From a checkpoint of a small mixture-of-experts model trained on Wikipedia.
Experts: 128 experts in each of 4 layers, 48 GeGLU neurons an expert, 8 picks a token.
Training: a variant of SOAP for the experts, 810M tokens, 5800 steps.
Below are experts of layer 2 (counted from 0) of a mixture-of-experts language model. Rows are named router (the router's row for the expert) and show model dimensions 0-255. Each number is 128 + 32 x the weight over its row's rms, rounded and kept within 0 to 255. Numbers have three digits each.
Before each expert's rows: a language model's description of what the expert responds to. This comes from a sample of Wikipedia text that the model never trained on.

# expert 12
Verbs and sentence openers in biographies and histories, such as held, founded, established, born, served, announced, He, In.
router:109153143138201157147153194121149134148079122140127137135142157118124149129120144117109194148155112158149179168182171140107102081111161177087138127123107145115119117113108126177130148141077150151183113130119075117107111107109107149111137156166116059161066135144092141183102141093098105092133102185095126129129106142095102113085194135176137123100115131153167172161160098140121086197111174159128131108128139090140134092135082120185140165182137097130178129096108178075147110170142134135118160127125146037154172162159155203152122108132078172149122147102111000141145111110069156084120092085135052099121154124164103130138108138195100131105137173074121180083111110105114155152102171155059119124106137175191140193118122137138110130137087089133095155159165135070174126128116134

# expert 16
Second piece of a capitalized name or word after an initial capital letter (S-ara, S-un, Sun-ni), plus State, St, All and percent signs.
router:111117112136150109142148120158156147124119137113127113162164092142133151071152169087166143081185123167189134097184087116153096110184144145109133155107089087121140162129106106142071168074087148112154179145082119086130104092127066133151141136143096100152063122192116146171116125183066185104092093110130116137075099139096151099094070225100120154140109082160121125095178077132081184057139158119091125046083157119207118197175138068134111135142148110160119149107099119104068123115147161080086131153162156115102135104142142113147105097100170164115161102101151126144090112187130151121160172178156060141147175150131115117158173170111114126162163145098115144133062084117179143123123108136114116111110119109166115130068137142091119134075137129112128136157125144068194116154128189

# expert 39
Media nouns like film, album, episode, team, and the first pieces of capitalized titles or band names after the or a.
router:096131124106048141124107152171149178177122103128105118120144125203102149061146117108112154097081173087114114074066078167130173117160137107110076125110158100170142132101170120089153104133108194130156138140107151116166172117089145146130133120183095113100125146131118228094075135128084140102110125081135149117155173099109146102120131153161122121142075127068122138145114091174095066099157159090136130073110143173142163098140128107163115085108060111114136160206095086111139120111089157088154122079159098145067097132171137074128097125081111142113139216156155200146159167159079130116152208125127144093121147130129098112161084136139106157092136085138095178177134141160103107121131186140100078128078159113084186079111102181142111103117154174153102112143110182096112134153095147

# expert 53
Inner pieces of Latinate words like pop-ular, opp-ort-unity, exc-lu-ded, Intro-duc-ed, plus political words like government, President, politician.
router:143130141138148136125146128136113146136133111113126109183137151122129174095163167170140212111199096118200181158228118134041101138124153148089078158120190084076130107160079130162103119144108163142156130200159110078138106144104106152145098152099123057147130131137186161110126146195079131110085151097136122126169089113101132112146092106171078133174135104105112120086182133184103059130133149176142113081151159146170153143170132101175222104115146109191127164150060097111223114142145136121135114106107158134193146112146102116129124126115127178184156140117068136135095174090121115135148108104130112063175131088112130104107082151131119155151102102145132152141077125129089179143136187141108088157118152118154137135144103131099197083132111110176173116092094152116134138152109150

# expert 56
Common nouns for places, time and population after an article, such as area, years, population, village, age, history.
router:176141149096225103146128148194127120130081139163090106120169134137101123099139128142134155154137147116108103178208131125073109143132178124080138167124141121164126137128133143144124167156122145129156135156094092129133110114093039154131163197139104055128088087119105175094118099106052154097140151126096144114121092159117137151125100175182137144102119090100154104113107065096115105135105126119097129164166219111148169132176105100080155165149149177165120174164193181126104140161144131122085154152146082110083141148144132161192145110033109155116189096077155081134116136127121114097110117175127073080081149132150125094097149126106093148123106099122113096033127055166194188131118136099088124104128111146133090114172130132134125083069080126136127140109194158111140129156098124

# expert 35
Capitalized event words like Final(s), Cup, Series, Championship, Award in sports tables and race results, plus early in phrases like early 1937.
router:129159123123089141070111127138146121123121118124116117084117159138129144128153107129138101130192126159159105062072124131048142120149109122119136158112133110199096099139070114110101169110132127120164121094179129132152166134122096165147072138134150117123187110179146138091171138123202143111110165161127156164162125113114167059126084179129144112121056091106110149144114067200101102092093147134161137027075137148150064129143147106185115109106095126198140130100107123160136107098185134175160085183081160094168133133164161121167136052106137126124146130087135152149090153098114095127123168099135101165108103119108179153124128190123157131079161155099156189149075159151152147103125148137133093133055148132198090133139076197115184160104069131114153086094110117053116111162086150

# expert 54
Middle syllables of non-English personal and place names, mostly Indian, Indonesian, Spanish, Turkish, e.g. Am-ru-ta, Chilpan-cing-o, Sang-gau.
router:116067166148118115131105088152136128160095112122093133181139158219123146058214119152176107077060136110130089111124082140097160114138124136102101133089190127158119150077125144111070145044089114132125045145135154117155127096105156155124166129110111141209146115139172134133115108125139166125102165089142083088163131142154102111111169130098164064123117133063078051114149117124127112141110082116102102091091141118160134160139115059145100164141043070125160151114100165104147116155161158110128124130161101122094157100166141092157091071070143139121142173126159162173105172154134152117164186104144123119139106100073187166145108152161087111124146098065117053149112064165140128165083137077142068093118131092114111104093084149069152115138170089137146130127117115134109137133146134

# expert 34
Opening one- or two-letter piece of a lowercase word after the, a or a quote (m-ural, m-asonry, sub-caste, un-), often in building or history text.
router:172163176062148131130137180138155128148089128099090151155151169156109138045117142109154188145029121089126134076165067120161125090084153149109070129102184186175178156060166149121129185155114159089136100146122102123116134116094085130144136161234120121129024098135103197082080099121122192111135136126164147090133111082089150113186083142161125135094152166130088168110114105109087075097141140092084183154154166124135112168136122113149144124154135124139141177131147090086092122073173151102164150153163109125098123069160153133121117124139125133125133149123126137146113132140149119084178104091180082073105167157128113130125151129150131154111101115116104129103121143139109173106090177151129098125144177118126169126172127121136085063117133125186125069108143137029124131140132163

# expert 42
Second pieces of words right after a capital or opening quote in song titles, e.g. Cl-ose, L-ike, S-ide, plus first, most.
router:140117090162171128151106129123166144140114096175162118134126148132128161059128173126129157099186121152110128136120077134161171130155113110102145141123149135111138167105144155097043120141091147113151136110104122140118157118110152135164169146200126084208120129152138123068123126139049212157104129131167087118105148127084177119146149206142099175129096117046121113129182141184107109139155132138098117141094126164139141090157089096127151129133142093127147163212132043115101082126112154108131146131160099140094225136155151098148109131099167174141115168131085102154089101194037151062139137059119075078120116132089164070104056134119104160119126102121099172076121076159170158098096171122122098127116139145159154134120134114175099150169147131144111083123081147107159111131060162

# expert 18
Capitalized words or word starts inside titles and names of films, songs and places, e.g. Never, War, We, New, He.
router:102125134097060135099156141185178132183133144140094147155161159190053156026133105068083154125051169128138144112133054138121153132143149121083098128101114140151121144088119141085140156129068205128153134131122139129151181100082165142167118134208067118141111127108093194092087138161093157092107082112178135157137128090116109118143132135149122137090121147108112111121106104083102022135122132131118147102092137164156161104146130079141081101109091079121163141153148094117115126180094144137119157098169132121075107127162126099140098084089090155123164178188146154150156147159112122084169208108147123081135141147109088138141100135090106109116101085127087163134162097137131108212122195157092087114075084107161170103075108139124068114134159097155090098154103139149118134133104133

# expert 49
Digit pieces continuing a number after a prefix, such as 19 in COVID-19 and 1900s years, 000 in 15,000, dates, coordinates.
router:158131114120134087158116131114137202158122129113161141117136139226125105062070084093113163128137177191119119139184107186056067082091158139117010140106200147094119109131138133122120147122097151138151134164114156129098146120114151137131114176154126115144092093121171130123134175155193135129107116120176116135174059131097129095131159130170124141072127123130160113120128154152104086144126149139123171102099165158125131079127154099104159084135144157176123167197102160051162044134117153132140173128126138093099126136155146197138142119154157188155189128114060128158085176161127172130127066144105120116144175114109138124140119161101082048109161098121131165119084111159151168149086140105136102110105133155112117138157096114130123132163174120176134107061197121063122182144101149